{
  "n_layer": 10,
  "d_model": 128,
  "n_experts": 48,
  "experts_per_token": 1,
  "d_expert": 128,
  "d_shared_expert": 0,
  "activation": "swiglu",
  "moe_layers": [0, 1, 2, 3, 4, 5, 6, 7, 8, 9],
  "router_score": "sigmoid",
  "normalize_top_k": false,
  "routed_scale": 2.0,
  "balance_loss": 0.0155,
  "balance_bias": false,
  "scale_expert_input": true,
  "init_std_router": 0.0116,
  "lr_router": 0.000985,
  "n_head": 2,
  "n_kv_head": 1,
  "head_dim": 64,
  "vocab_size": 5493,
  "norm": "rmsnorm",
  "norm_place": "pre",
  "norm_eps": 1e-05,
  "positions": "rope",
  "rope_base": 10000.0,
  "rope_fraction": 1.0,
  "qk_norm": true,
  "attn_scale": 0.125,
  "tie_embeddings": false,
  "parallel_block": false,
  "init": "uniform",
  "init_std_qkv": 0.0347,
  "init_std_o": 0.00776,
  "init_std_up": 0.0347,
  "init_std_down": 0.00491,
  "init_out_by_depth": true,
  "optimizer": "soap_variant",
  "lr": 0.00429,
  "beta1": 0.95,
  "beta2": 0.99,
  "weight_decay": 0.047,
  "lr_head": 0.00979,
  "warmup_steps": 53,
  "schedule": "wsd",
  "decay_fraction": 1.0,
  "decay_shape": "cos",
  "final_lr_fraction": 0.0,
  "batch_tokens": 65536,
  "seq_len": 384,
  "doc_mask": true,
  "train_tokens": 431700000,
  "steps": 6588,
  "dataset": "wikipedia_en"
}
Below are experts of layer 7 (counted from 0) of a mixture-of-experts language model. Rows are named down (a neuron's output weights, with its number) and show model dimensions 0-127. Each number is 500 + 50 x the weight over its row's rms, rounded and kept within 0 to 999. Numbers have three digits each.
Before each expert's rows: a language model's description of what the expert responds to. This comes from a sample of Wikipedia text that the model never trained on.

# expert 6
What it handles: Country codes in tables. Three-letter country codes such as USA, GBR, JPN and pipe separators in sports result tables before athlete names, plus some name pieces.
down0:476493469554464509441495532483501509490471475396530519501526493399450477525506550536545564449533407581534564522476523474501448486561466560490461475549433485400425512565506543436454423444505519460557436509493563492500504443413412497541558451480544469527490447487456436505533609522459494639581489468570511477596368523439484444511507450568467472517471563558517506564523428419452442598548
down1:467436430484576521515447409421456482525486459539442429563486611534456463544503581538536465497545475481544480482543517575473471505513501458542516400473479569457488460465468499526562515530524530664607510522509503539488567455504497500448417581465573551446518511503528543459526517513481583497382598486572506582508535443545544597390496429524409460542490553475514511543447541476554570499507
down2:539570488525494505479515468496560406435616555445495511422443498512457516447451449420466507393393485457496659483500490591499519433586456459428439484556514503500476483527548543524558535557543459429434577449428556487508575487576486495529524433484488477510568429571494499528477556555550521497494480540465486583469485486455559510520410359478441513457423472531544515482540476451569524525479
down3:486556497466508579545550483471563552524402530451508501475488556514456529565422491427531477560443362489453500490482460487441497422444467521561502492466484557454495460502491500443450467460537471559535560602481513548442509462440524550422397473509474494465488507433514539553459554589516474495601386574492541522605575505525531473547432521379494477496545457430464531557583562535451619494463
down4:518499466608560495475476494488554552503527667523533478532483497535459438529449504476600520509478519453620498491479463488500438439502528492472551528422550447408575544467539566454444505508501475324407585498606502449488499509400464493477491506490538419489495519485552517546521391513512447542432543503447480516459390560468448392525496443447507450493499582465477532519508509468529499536468
down5:487549529489564523503547529435495481564566520421495530519537622504495538440457417583423484441610533529527502472529477470541469468443510501560474423482527496565512452515409459506529473442524478535473419493492534456553485446460491535563528554426477560351496485530484597455533529502568617469353484464450468507659501539478471488486478500538450451525559479522580491540438571493498516484445
down6:371475519543458502426500442495517540474478536574496523482546444599478454459408486502596467502423492432510536478503489542510501444562527502518489462475480517435511497456592468564483528548473576549532578503475477448473553436527633477460459433598537433563470504551583524584467578587477449510557429470485486481395482479483517528475499547429429437565510503533631514507582587514513472564484
down7:453422496513473469472527484444539518505488582462451433463530454549454562550463447523584488482468552464508481404522502485473581480620635527459430510514429520432443439485514491520501453555538555600545466492488481445495518487478434557549422509465642545457589501524429473582462583463459474436503469506447479440401481581565499566527466432499597524418539527556523514553503526494508530465427
down8:519450409544598503510447501599480573452470463465475522478504522472493497581507441423493470548477536554514445515461431525506428526546421539529626514559421544490506513483485575537547533447483405560486555559493544355502495539557471515401465542405518503479437474569508473475580501423551524522463527498561455486530626435424528559567532487464497473502484476479493534420569583443474423534475
down9:619456555520476514510532547474452525463547481401461486499544537521514486558508623531421380591477531512573501499439514518497515509491513445482582450564579496651498545566450440495539522496505550580392451478502513514517514436627574519518513556475419540514490462447496489525434530546497602487469582537511487433545576488532569537473501435470487531550563452535543400574483474490506471537486
down10:532496491377424537515596578511439534479484501514483571493417469536530552499520455541522476527506465453525492409532520613509468463542467465463501560450472509576522482543383501421559497518476569545441437499498507476483515520513427585454482536578448434570585436457472405503518471417425550621565542466472535550515517555497503544499431540542530515533431515530552428509561368496429544543460
down11:490497578505542559446496549494548469511516549557526530463509524482498494516485477427568504528527526512380446452462450494474498510466545529498595581565526573498443526437446411473461537553497510400452515575526560520468482468457510468558586468456539463558455603409518528507488425473441522531504515555503453476506472603503513421496527552457490416555466451398349506462464567471579350535472
down12:494503566538515564542506617430559456541468457527513430526406530458515413518549543509526497554532460547488467457526540431469603565427514482473568573521438462516546632533517507542585531493476509409476443518501425507504519458567491461406513517495579546508411462563497517487538492489494509555541471497662476549521523420471422521536477495429621546491551506529522576435520460454568523471560
down13:553404438505472454551444522429510572465543492536569393530512403479367485592493538436445428569543566514452425538460422492433464475499484580458486514479582516517554572498504430497476492524505498377451530473488438519502467476503481456491504461461590472467581539346505504461514487565507584396545549528528525497529439532574495503459517467475495530458567468412538480548514550532547481444504
down14:492540473550413448540517445499485440445593570512519476430481485468433471511538515541409561545473515609541490444513417550521484474503483584531475502514473550471523471517525443516506458452527563514524556499633391541515519413532429466598508473472447552501552454552515347473518524466465549508497505492576539560467501462496526595433544473474504555510533488522510395486425512500425556488659
down15:450562534436530478500479561527492518418465528621480494493562582541447440511481468539439486598556535483520522554439507563508497530480468574451405544581472482506529501485633434530513489576530529390506500560580466487487531507489525443528489503514501506558521531561548554509525427597499465527548487537459613438439443530385474393450414540491472477478409521457487496437583519552441438527445
down16:619442474531472497524473475558515447542402486479538488591501489420508469421462528467531482575515430522520474517447328451511569506541541583431479521538531510514613452515445521426503504492496521458515405436529542539488559511446534504521624476446455439546580483537567522549476499501538425504451501432537510462515459436515556419515448460540421454461570598465500493467436585511473525532575
down17:595528481485474555527465500588492523599587471534585546508450474426483543639488542475453547547567457443496536420402515457490607525557496463430452505509457556549551511505595527505583494491478619462490470568459447392528490435496527588552461524489514539520462510491549507477458534467506500521452511449530548485533525541450485408473426471466574509438601514511488581535437445574580528474506
down18:492486550506559532480461494545491487419513544495541495475512585479466468423561474576600416569510584425487412540553541606458439496541567462464497542545513447573479462484442446548522573475532459589463456526585491559557413527546508431486487508568532516500506634504610502440404469545594518426482539515431559521582553483476503558473472479434474449544461451548542485446486514535505522483588
down19:414379477456538506448473507451514473495503542546454542469485569521538475508464493508520435492442605496524470487518521540519507577450613518507402408471517594471530480559482475488471520587484433410455527436520531467449447492404498535455567413490539392465478515497497443471542458543392469506506533536526581487498410483612481462437488552554540420498430475399472577498543428571502544440468
down20:510585524492477524541487577483490565404466643442484554437528472509598523505462534521512466532534549437487493504504541523554548427480525578445480384555443544508504535473487569554471439419478491446548427496477491471403411562436506511455505495469517443501545559470421580462503490485463448456411533514487422503495481503476433478493570528463475550456532472419410441565464562495547329466493
down21:448516475407447517506519543605493498556473471406455452585502539482487517536483564517469508423435462446538491461495459494483453495592474507476531476455473500511490429460491530517481450462498500672418559420516475634547510512442526607473492530436501453520594527560460441494528581390588393499516493505506508496477567491489475480493569451530507479487562493466402576544436495526399560475557
down22:411591516515528475447528464465573495471500478605522445469490438528407468550500507442618508513477605415536571515541528526498549487436469449489428435514507448437442508475514523554579478599624512424469542560486504507477457402492486529464506498523494483506487532468465437614533565443447533522535491586505503511419509547488471574367614525425494495521461419472472554470485475496506522556443
down23:486499582431488475451439520488404532473511483576469496482564468462523436487496454542541515492604519497422559504501552444546527561465540531577557515595418448503511442485517423432537609516575498449412535540504465501575505558454565467536453517526442433520527504463486557570549567524433480527484493591480558427428445540559463576463522602516557433443400604524503472450505486437477563567510
down24:510409484387563515424538526466467532536542464532447482504572498508475490481491535480522410434479494548494606442453510405568495533448462550504478449555430549506422546471517541559483530459491434496512607368529444568552562497504539538518473448552519529470514456575579479560465519468460453519486559475494477539520563421479504565482451589422452480550349443450529494520613540505417541510481
down25:513464529513519429509564454409519501486430482548467585507548420482373500466519527502627511475545579437549532484572405558521605505539552490488523435445488478534546541493472471547527504532388570623571570593495496531508501461535478559495532508452514478510505567508580495471565569521521586595505465546411503498479608509507417522450523564437526506528484570521488542479473427431492528533559
down26:511583630492527462545520426529462443408487460567479530521468521472511475511550460485482544426563480512541470461536508569487470542604502451463477487523419498533469489519389463500532550485453525608553537530521492518450503590525461484383552479498442541558517555547528556509514468502493606476542422542461548380450511498571484513559501444527464506441466550526513517403572447364411491434423
down27:493504476540532609501492569464532630583638459497372547502515491460490498515538657510454522542508470442474556508477524536506447444429500504441492453500477553564578536552559514447573446491547510456515506491506472460470589494597407432500488535403519503509531499555472405513491491595544518465491573505542487532459449449506535522557412506497476525536551528524557419515558420475555498430549
down28:458537479582423433437515543431527494469573470455406423369481511574519536482581555487468486383450485580512454496478586587534520470521530513568570535507453565472514503490541428527501447466471533555423573487490458596524546495615457444525494441528427519544437531490514451458490516583466502477425483500519512512469440445535534518520505580497406600520488494500578529546480503429540559496605
down29:438584512479494455554462455620623473460529469438574416529425479462487439496478492454478540555531474478465385458523595491440475526577455493501504510467453494538481467447557518522471504598546491563443456504443514496577520535466598574512519451437493511583549412540465503530626461513553447572515440464492502459476533491498603436503509507489455498463549499484393396478419555494525503417466
down30:589434430461573462500496496530451491474446495532538506632492497470527512516465435548526568514523595502514459534537594474375542553508485483494577554503499492459498420534420492491417430443592472512551498578512426488557552549482533475494485396489527410594426459573471551478446526498476541483458454538534462528527479533507428540394579438494448519583489542529558560576564527427491531585489
down31:567439540424452509559540482522551495477558552467592578527360532442540416572582526514505529498320427487466605410531447503515542512561365464557460517538562534531477469489518535525486436462527537488491502452462499630522580547546509508464498506501486566516437439487563510503523527465546511460512493563454583459484466459416470521505518555527513505532532582501479454466469435466522468473440
down32:595442465420544533513454426486556449395557460534561506449515437401548489564453552442496494625547564477484482486486512525504513450506568426544475492588572548550561487444420400550457504495513546508468586473409507499453525476486520569544541489563481523508510473451563496598545510553583533531448559514525597520493551576486596451559583560462554412480528456449477466505506466510423483495496

# expert 18
What it handles: English surnames. Surnames and surname pieces after a first name, often in sports tables, e.g. Smith, Johnson, Waltrip, Wilson, Crosby.
down1:431590567583464456480499522497483536466431575476467540417456522460495520503440550429519472595540526533459536482490481565560414539513471455518532486522517577587475560482459445435429555538571543454443403482478468530539578639513444455441516509532438521505524587459505505543438522489501491562473543400403533541381507497547441602483531525546559496433440503493465560529450521477434450480562
down2:533470485434609485473568499449494512483427550435573498591509450471462519562560483563523530518488460468543464490524467442451548486562473514565459546516580613490530528508481409511554448438432488519442489563565520449477486510530538531478473532481531558534470539439582429562357485554622620439542531560570492522573510489593499473455518470501466504492528464498577468562471491611575552546550
down3:533400510437459472462465602507615504461581485554512453516459434490597567461503483516425502477488436408482539502528494497443499473471454602440487497448481419533458525487532498529431516485506499630621454477485544532461531547508467515482447376536469447496588520511538505504574550528355562497541473541533455467518434516584484497449519498582423462489510492438525500467546452533535563607468
down4:509539473543482479535515494491469478462446512434536526462512498471571479449532533457408465478539474484556443498566519496387442498534584538529464494457568460621468471630473522538578448511554427607554501491482533459505493517437520440483480607515564435473463498554395518452470547451537543389525541510443478467595475496544521456541489543500373490557494448555505472393444490381545558488540
down5:502541512519538521494538554528563546474449456493551484552587504502491616485529519564607519536520450555541491459467569431554435468551599534429512534565533475546575512467482498488526531491378511551472527515525493535445526540493504442562519565505520510430524531537504394546514477524460449525567418481499564543429463478567481546441545465532580457408542486555641415447425437473384569440494
down6:405556448525501463473449490578352493440544480512579549510514499588452478447467481557563483507469558564546479516457489523498513430438497560518337493506458474531481488468540520536482538460468414411381493516514503546493432449489589490629594495582562499498444531524502440549500492528524467525556478549442537481492493493461503538421593525462470433466481563471511541451514524526413420588525
down7:532483530513430448532417511549533477451457494448492472481363518547541447430472475560533652486505485403501581538502485516514486503557467458490483498407528490515522587505487434486487493553492509597565492492498533507479554449467591429472430448474560603469442548526455575556583452464446425541479452495502509501449471539525503574689559517482467471496532471459451604493526496539504497486416
down8:495590589532518512490439491412510573463512456627520476549518544540530491541454562562484478556481451393580541480488539444487529515441562468437499466427514464392506499457543432495490410487553409369475521513494495581549458595482488517450555490484500495484471461547534447572526427658473584512433567528486493537519472549529531527457410491583478437466492503469514449448460570487502542472506
down9:557521419426542496502415440506507538450524499494502349573581426420494472495557479464460561533496474558472475504511517521438438535512422510451541546421609505367537474510434541457550436499517471440421416397513557493535450509457536551457560523469459535531478473539539502511514585484617484516459568457532518460495528498457528518484521431423501483602537583576508496587487489483503411491461
down10:523546527485537434464513503552502590514506479425494416519421539461444504465464545472511548485492515445627474510581428478412454577535465532497384509501518461459508556577481512546528518436424407522521613438510506501468459479504443502522493549501571509444548499504465425395459465469591457529494491454550470643515548452436482525432560531603446497463643518501486533525485557563487443494487
down11:510518530522476531436502547380569500448479459552491552467518460547524477529553445447512539495506593434542518470460569413591505520474585487514484502454502370478411601504465547440504460530400548443510564437476511495448508516457432494455557548586563467573483544471551453547561463542486537540499522502568544510502431630519432560486512499421426362572547479462505512485475522463573461520472
down12:473487464553535472504554576603513497522442471511484491451490506524497522460603455461455499469380569488450531557507406528484460517483482530510489485443540477558427616534481475489552469421426487478484445415396452478517474406516538443501517452555435535525459466460441428587527522508494505678528498490574557549485516465476493452500526513544429454449591483563446454491538393458518584585517
down13:531543486473543595497484505500529507379459460391512475452513514477522585423517513570522496434566481491498531468455536478485518510482479549560507500568577446448518608414432389501544551433430496362496489493522528523496499591523536525502499548473508527566404451480538487470490401643560470528487562466491479641515484450466503510451514525514420493477446539440535586483542507501604504488542
down14:519500455486468480427469502465455464504513584530555541505617482486522506480471517477394463535589509500443537449563512421588500453504514488530560539554511520484518510498468450494447522499439566526514483517430519490483566459477499461503517404506492496442550526446552496452555468379513588545487457468540511467518528536323385608546421434510565528528596497550469582549498462459500625510407
down15:504500511560558524496382511540543473580514496490523495602437535496443498556463481598433509466511490524457463505599472542496589592407492502500481487468523494454538436550491483417489530504390433510527548469454542581472510467492493549521456498412564491390521481542528515448551532434494556589432551587465530504434492529394488485606570491551461462598579542422482406497465562448542488481506
down16:504567448534457512522420580515511491497458468529634528568452463500548492491508449599427476446580501468511476435523471592422575529501434527546565596390477540513504416512437548460428469555418512458517501476494519516434536511544496520508525546469539523496586578414497549474533507455515539427539547517532391445634491579543532443545565460567459486419523445474519448552507492483478575535485
down17:505563482575473507505441490413513455520577439450465495397509482420487490582528568448381519567508508498549499487538520443535528513507403454492552448591478546436552483471585466519518513486516349464569590541501408521515518457483516480554657498517446548420504472489444470586577523472531608512525431486528531531445543501468486488482546501495478439550482444529439520394528527552499461449534
down18:550559493521550535586486570403536448544502525551518515455467495500460481478514487509453511485496485471518551441466546456499500486501397430493515391406576563508541568526460502580473533461432464543569437452548480540555584457486416459395474403434486440436464503458442594505418478538577544406469575518441551524442477584504486452457519460408545542468505494570518547556569527526408497436482
down19:537525582510491585458529502542499537543583485546502553429601373464539422496484503438543451533493539520503538478528542565463550583544500495463435472497479540504470519512551576519503492562460533497502523479564535506459539480426559536524515525559452498427453509450496581609467501488553457556605501511537514347404423576468619489557539464437453428506499543457460495579518406542479493411524
down20:435490523460624544564513471616511495517490491570524542508512525530512498460413502449540541514435515486481530556470471523545461435539467408504485459545525392491539525484407339483502514514589520401396522523519536473461483522428564495568392566504522506485463474517457562465529400472530447469531529545558574547524449484561527384521450469462568453582477548610546507490472509447529481490478
down21:473493475542442497420553445580495523513490550504488529373461460468581490491484536545503535505495381555445538410518447529499403464425485531458475481582517506511505418418537402489497528412400494513508433494480455416504570478440504467518538499489393437550398484467454540528502511434474467491467465598570561388533479524532509468467477546500568409506500419433527452485577491449484517597476
down22:481506438560485492496481531554500469464465554551583433505444537523476519596435459491559559438576451559497499453415499517544416457552576578453478514509476518537529499541473568546461602469486461610427477396512509492512478504509471521472509534472437513465490523474446611555658548473516515417522435514469536581571486441607627490409574487505526455523469487433507484518498473488564481526430
down23:598538508485532452411543539371535513577417506517495507588505473512488503520551475499462542486489500514506523477535563440536438534485474513565482404513475406548494499511537492503533432551540569362495529475549448460500595446419511424584551546502488448553422478519480559459457473508559530484512563544544565507473494514506504486442563381570606474436534385461548416522474544473546529574574
down24:560438560533402449504529454432561545444456467500396458491508494443493504412508519525457533579521455521489502476533541500490479449440515533559593540579561464479525607502502401514463504515493466435477480543495471520537528471505565466522545601451560508507383568538586472525560426506524403493522488569547445563538529426563553538433406499509530578512490357497494430575471546524544509519423
down25:542534439421421414546541602553403505516503517477437493504443469514490522476507451461573552393411516469499426578422533488461451573486501522435492556446431464657409452511454571460445501550549563475465450441585504541474449514508537490495519469537439451527441451493484553490503579469507454517563486485494449483462456567462544503492618471545591498471476524550600465448542493461487584497517
down26:404490475468462464503474546577602506548442546438417571547539485474443495444517557566542509507622428554635482486466554561472480441547425588438472498424497479442463565417521513508498510491565478557469510459459542542522485367448521540468448493419490450460449577415486471475522460508452502495493494412573405526476525497389472483419519477525503428480453458527465484527460475427533488535538
down27:583572521586585441440564445517431473461417498545546550489555538514558460473483496472501465503489482445548480533500486539528448438573393513439519562550509549549446582489550446480535510573469568490599448471475531430598459509503579572511513504556448542482563453545474506461481502579432516436368538449483574461568591496494523449487482505532483512601496508492441558587503497456448449464606
down28:498543447545497563450477574481420534566557417537465510417567492594450548416494379530420420505480526490480450481460496398503464460471552512436570506453426527523539403508533498524434523484485528653524538546596542457634514520581407506489471472526460469502500445543448489534504506432463461562563422531527559463449468530536414470476447470487466495561454457543499474543499491459519488491571
down29:455511520508513592555546352485479548558518478461491562562491517510501478380518475438462544537393353445515474507433568516534448513549482495578530490546520587470478449494558485522484495455531510578430562473512511557454512534562574466548504502413415534564536549490468511429522517543585536500581516526530509496497569470546573520555549452639498429501518566541489571463528540486470408555525
down30:499475534432532480450461563501549479541525566603586487517559542509525502460442470420465548480596538469529481564465507460518529479498503544512489563513424570518526436449511560517569595492518523299536476482495490478461450526461527568459560633475532460465462539426519450469512565529491506445470639538438473480570446584586502513460567430475511454507464536476447495549612495516533484499476
down31:460494563442518523488520473495515548495467529526401455523487402503530520491584507505549452506439506408528453471541576503396494619457641512483502488507504444596470513516475544431462511483562523531369418514485500482470494495567537436480542550567544505561441544502497457562537495566438484447656539535612527500520454512497468499561535520512512575470534450549415492623570552531496493466479
down32:474417438527488591504432493495489527446609487469451469381578429438569449510438478470477467513550507461472445510498478524488479468561403490492445560480437491517488518539568484528432477508449506654536460586544552412533423518505448527546533476465516557482519425475475534501440531391441509516573516426567548458467514577409557595501540538543542457541504515467591549415474496539531543440503
down33:538619439480484579474536514405449535459371539443539444468558485468496577414522413471484477494533545547557577530622449495446511431529518518525615553491588515474483489602471531545504543452543486474549531501583476571484460466464517547512448508489469436384481558498435494463465495513554568414509561498622464544468484456470501480472467535545562528531485531516551518497548490601513427546466

# expert 38
What it handles: Song title words. Words inside quoted song, album and episode titles in track lists, e.g. Ain't, Get Started, Tell You, Letter.
down0:445568490493484569504424540399442527509529535569398477556458457556528523494580393420442507586440530483525473477540407463510442550511486498486544478540458506595455505477480511475562447545533481443554453424457506551514469543581474475517464587485433491477560531445450591351543496503521435408517395514445513494473450553541477374504447525501479528451474578559546545501501448475476539551491
down1:520495463453554445401449512526531508483496394547583470468518524424541417465470490568563464451438560492540438467562559472461564521455469615456503444614540635522512480548440402531536458500521539481539452448469448553561493588497442490446489546491517490492440517583522502447394507532501579479479457521494526420531497545482565521491453552503495467499499569592537535508431583496396477434435
down2:486474504543452550487526415471638591537415492442549445444472530511467544514423479581414520431581468457498536542453450488573459467532408515467488520524593595381536573577543470468478531473502538579510454476502474505440567497504460562537396513581569507452524502473440579552577466470528518442496565463453554555477479497493465584488436500455532462451580525542534485522463463571480445440474
down3:522476532467460464565474492612523525546438442505437476515449500417544529483451530493552448516532442430560532510555490501525545528490516480587398521455447452504517516493516526541462454497490575715565533508529524470583516432514499385469449434547530621624460550511578462488428540451498544525501408411463519511551573476504572501515434506458539460458493487524499551464513521508545515536434
down4:566437494428502431548533495570384496479594468487494482495516478490549485520514459496427477581509431531565475465490391529471576383456456480511566477546409433590587463477534420493455431512503464517495418486528553448568471571524450470474540481456445520528471494476531553558503528506429422456487510521412507410509395484581520541464504517560539436467504539502500496493630478387442472479437
down5:507485560452489438488538549561518485534506578517532531555548504520501365671489556458591421509529517379494506514499532495617448522493457461493579576451446498469533535488508489533520515537576480566500478503565511565462541558524482464461528438498580442511467442430439492513491436523549572479550542490390388415468512485537494408511489546480414454462569507475532459505591485493526584535477
down6:442462568593483504584521495536495415492419458468445370533379634494521465495431472509462505385413437487521534467595507386559519509456493512497446465470499500469526504555538486530477472536477595587540573561515485468347450459401476486521466464527556528475502504462524492456571506420532446501565480444499542494472526445410488474491452526455495432524522500437504580536522476498521492466515
down7:418529525479406510537507446541557504507569472439469487519459472516475463554443486514527474505520582442510470585465488492529611537543536643497458521586472485448512557605573535546482491513477576678588551554480556367494452524503551496509480439551412505476499595498490451549492515471495449456475424474450516451503494582406539453466509480491570536475507452433479465524506509487528517426573
down8:583532464516426492608460474496461533514571532490491437548495493506488481467533525442506426484456548413478507589550565515440499522585601498531504556539515501455568534474499393498467484563398389523453444481498503470436427489406412521501510494462653486378408528493488469499485454447511456538482615499462536533402585464534480487414552489519481511457561430547529495525472511461516526540485
down9:533524506519506508504530518427467575531481598467483463605502571421470504499529468533513484442576540497614540426470565551492546562501541490470543429488435467521528518511466566539552483478499451605539480556502496582515431455537586535531560535512577558459577456514577432414575602469500449438497506549492492570482563467376542532512562408441499586474609517504495459576478540533488532570517
down10:466482612521601577447482406465474457495519551451494443426566446518518458459587466490503482444501559474521544492457523497508430466517431524512581429540461542486577490563593435515517534456432553506447520416545407484552607463437465468539567469518557530477540425506580490494501521558554559542477446497447395530441540451538468534516552554510558473536541445608482452436487518624490508442522
down11:473453427542490440366391443443459540510478480445509506533563656456546515600528494588440467540450569504430501511494490520387564493485542501468469538466590538498488446484553508506438554507520442409461539505493528487542526449459504571510490564463510445530481494499555517457342456470516536562505558488486520529505578496516551559477551497493460524493419451438448457432563589512400456515518
down12:494590503429510469427559528548472540479411492511472458484586460518534478447527615570491459602536484483431501533524538448456414522486527478569523498546475501573425520440574501505502465442514546611460489439528452546506595536536421452533395534541588499537530463600493486581451488548518521499428500473501529571472517475546472519379535556474383537548397575543577481506476477500510533515436
down13:452562599542487531437504556485597549474454487541487452466547448574481464451427550522478459498569475468511528488474577500567434484605492511548565447452530517407489533522472542508463435520503475452455437437429442465475498460474487452454544564512618514532591454586497498512553467493532509480594453536459537531553552551486543548573444488543546514569580355571500487438487547431435491406568
down14:483442563454494578525525557447635520438555525591419503563527514600571452518545482489511636461496466525439562451500493510491501544498469445539468535520489544400505515401535438511479491459435479436513510578573410483501438517397513534498489494480549514466475562563458544495507485456471493569547570550521561494466534442470524546455521467484486477476534488527424456456612625487464539636515
down15:478525445540394521470581374440480502512516514435490545496471527576467434424457557500510582462474476435460458510571522447490477450557464491532579573536569620469487518562530507519648583470521514554484381494479515455526486525464554496491521643439493531525526542453480493462501462465565558426491524536533510531543454375551492558477504571470477610506493523453498535489478546489452416499543
down16:414493476506481481482517537522496604489546520470445540504476474453543466472539507469471553470465418486501485458497495459511395514488506448553591544481536499451477511501441523575547480457479504596485430362432544535487483487455530414521482442594451593536543404475536430429530581541511526514603446473433459485447535491488470524568460619530480412402514554446517474508463366494428432513432
down17:545525515465489467537535420469440495519493516477468552536539493555507599548493465626528596572511414490564503476548557580442556466540608521540514497536492496574516562529501542477498487516443525602480527488479487404473446577490493530444551506547518442454440514586453529488495544463564516489543446542483583460438502430635404492510567508541492493566432509491497409592609489489515533601565
down18:503577423507549448500547596528449490470507535484417476465507559505476434467469520493605498581411513472560419504524548510517476581484487412567542467445576432481509504520521532438560545621480521435553465588479423471438493532493463515453574597585542499543497502544562521503471519491563390520521486546520482439504413505580589441500495515503428490541550436477498481589435449563537556424565
down19:475439502467575446472503538448522491501486467519536541470496623451490448515472463441498506582487491487489582554502440491489534505495494516597549464486539536445526499592503509538522419504499533550465532454650456525495459519460510519485491463453553473542468354621498402459576504472611558520534502518464567501519533480446506622512590552501521539383507403537497479510408418541455556560543
down20:461411550525516503479458497463442444472464480519551471579579462481483449468484449467478382476543561495489414501409548488544532411375502506481477555440491533553456558502531543475570478412553528382460543558499554568609503428458518434560550618520540453524481437531562483465496621441531386465495489556531479489542475542557488512462443582455510496520464541512455524522460489490396513507517
down21:472461514507528515547474486438491477478481441520526467618486492470525553569428431505493568465513561399476479500513500460487513455476500554453421479492470480526498473535400461508456466495488511380479552523545528558458388464506518470570521389540493432491566601504533505494563491647474500554539521477557453519489399473468466472547445513546561448456423576464521634496627440433489494569436
down22:475524569511516577541501466638508458433489490424495485421416494486564518496578547500455441483556566503465510506502431476537463520402520496555473495450506490426411528523533545484465523462486539385505477600519513474552423525375457525400473522502369507604491448518575498513469420501555493495491555468485579501525490443514529525526527521438516463455474520514526498363630554475527450500556
down23:457525544502414532552473462483480395421466524482443446541488564512450499522618577576471541545470577522549534515605475520538512504566556515546511508531459448489492521487494533521547476557540509721452385554642476490437485500510497524503538500527481486511524565604517396469498481453538468502463414498562531552470528431455469533509534556565438458485514505520476470486435462474490530474419
down24:479528493548394578450521431442588486440503513570552493458484490515511551466594454464460467480546583563535463478459486458466550488451507520528453456511455497474509542504530393446549546436461505566481582553443518527492520433524587515529521467434513539520466449597572476531434436532411597518465448540499554474472547513558599592410454506501514451520613527487484636419489560451506541457538
down25:465533551433553562465452428537520403509486503526397587464487539463458479533488489510505424438550503463522515494434469486531503448464512536435530488398505532527530418522542472453426424544476537503531510577504518520520554486568483617540455591449501508438603425392480517501438590413447393519357426510479506477477461624456559477414479496535506481565509552494494499485486471483522489432471
down26:428546467442504414390505524551555516519589500558432592478511493544392535488532557475469504536548458600494463493565419543530524551476462497497653515491464424445482424499516459435487474511425391485503404525580545460453521577444542378532453433442516432478460473567425515483490512542530543482490490433510516400508419475516495441501547494532519529514503446468504509456463543460504599514460
down27:412539481441468489589468453464523540462550463477532609543445488596451515540522498435547471495456503473453536509658549483472532527525477503460499518555516490491473523604475578472610455490543440654505563482571522500600388531508469448463520522537488509473497383530491492404445479480497456519427519526513498447495550449481523453511494536523601553559485485545444597449446519460511429475435
down28:575529437535449502507539531475470547609468546462489489484574541533463481526502475552435482447498499497509455501509566543517547415452540504535524534596583568495506471481575418488470595472606549550445428504458519622480506489532509510463420595564525494369442521444463481459427534503484504425554539510537436570568612555483425536487566529475511486590479421512563467543443480527419496550550
down29:534556504478518489409412511407549436489515485460539512558511513459475462508546482476501440570581540622471532466496458560599454539369473484502567531477565436618472456502467565439490485483444458443474552510603539481521549472496512505547594449507530507487504434518481511500520602479485524446494458579437539451577432432550526531462421467445477512503435543456437577509462495583438374479485
down30:456537438554505460512553463495608485423516463531587475468429508472553490580545546442471440449436483413459600422522538544476495566478476466536456418440494474489518518461477485488536437477445513406466509533513471440527481596375513542502506481404486555557450474551509497564499408571543478492587607440534461443389550470413478459431504420533525511370511530463479473491487523553504500480511
down31:530567508498507559512547495554494490447569575453464555538548521424430427452446526414415528489522511576471492565451453502499538567407480543477484593475535483487443486511432486412515522511518375441516465468563521516460502445498552514623479456481565433408592422456458607458520475494535548548450558527554475464589451473603495493402523493450524505562498592489536588539484500467550538506518
down32:521484572514436545447578577505568482481513561454461512518402496523507549397500587450485514429420466480491512456439476442533532456488515447492499581493576498535489499485582529456523536454490482471556408449512403527591467390503519460495523466457492521492406600476475551485480575438492531646482395466476513516403542530379477513475564574458493500515537451491490441488485460424427563468474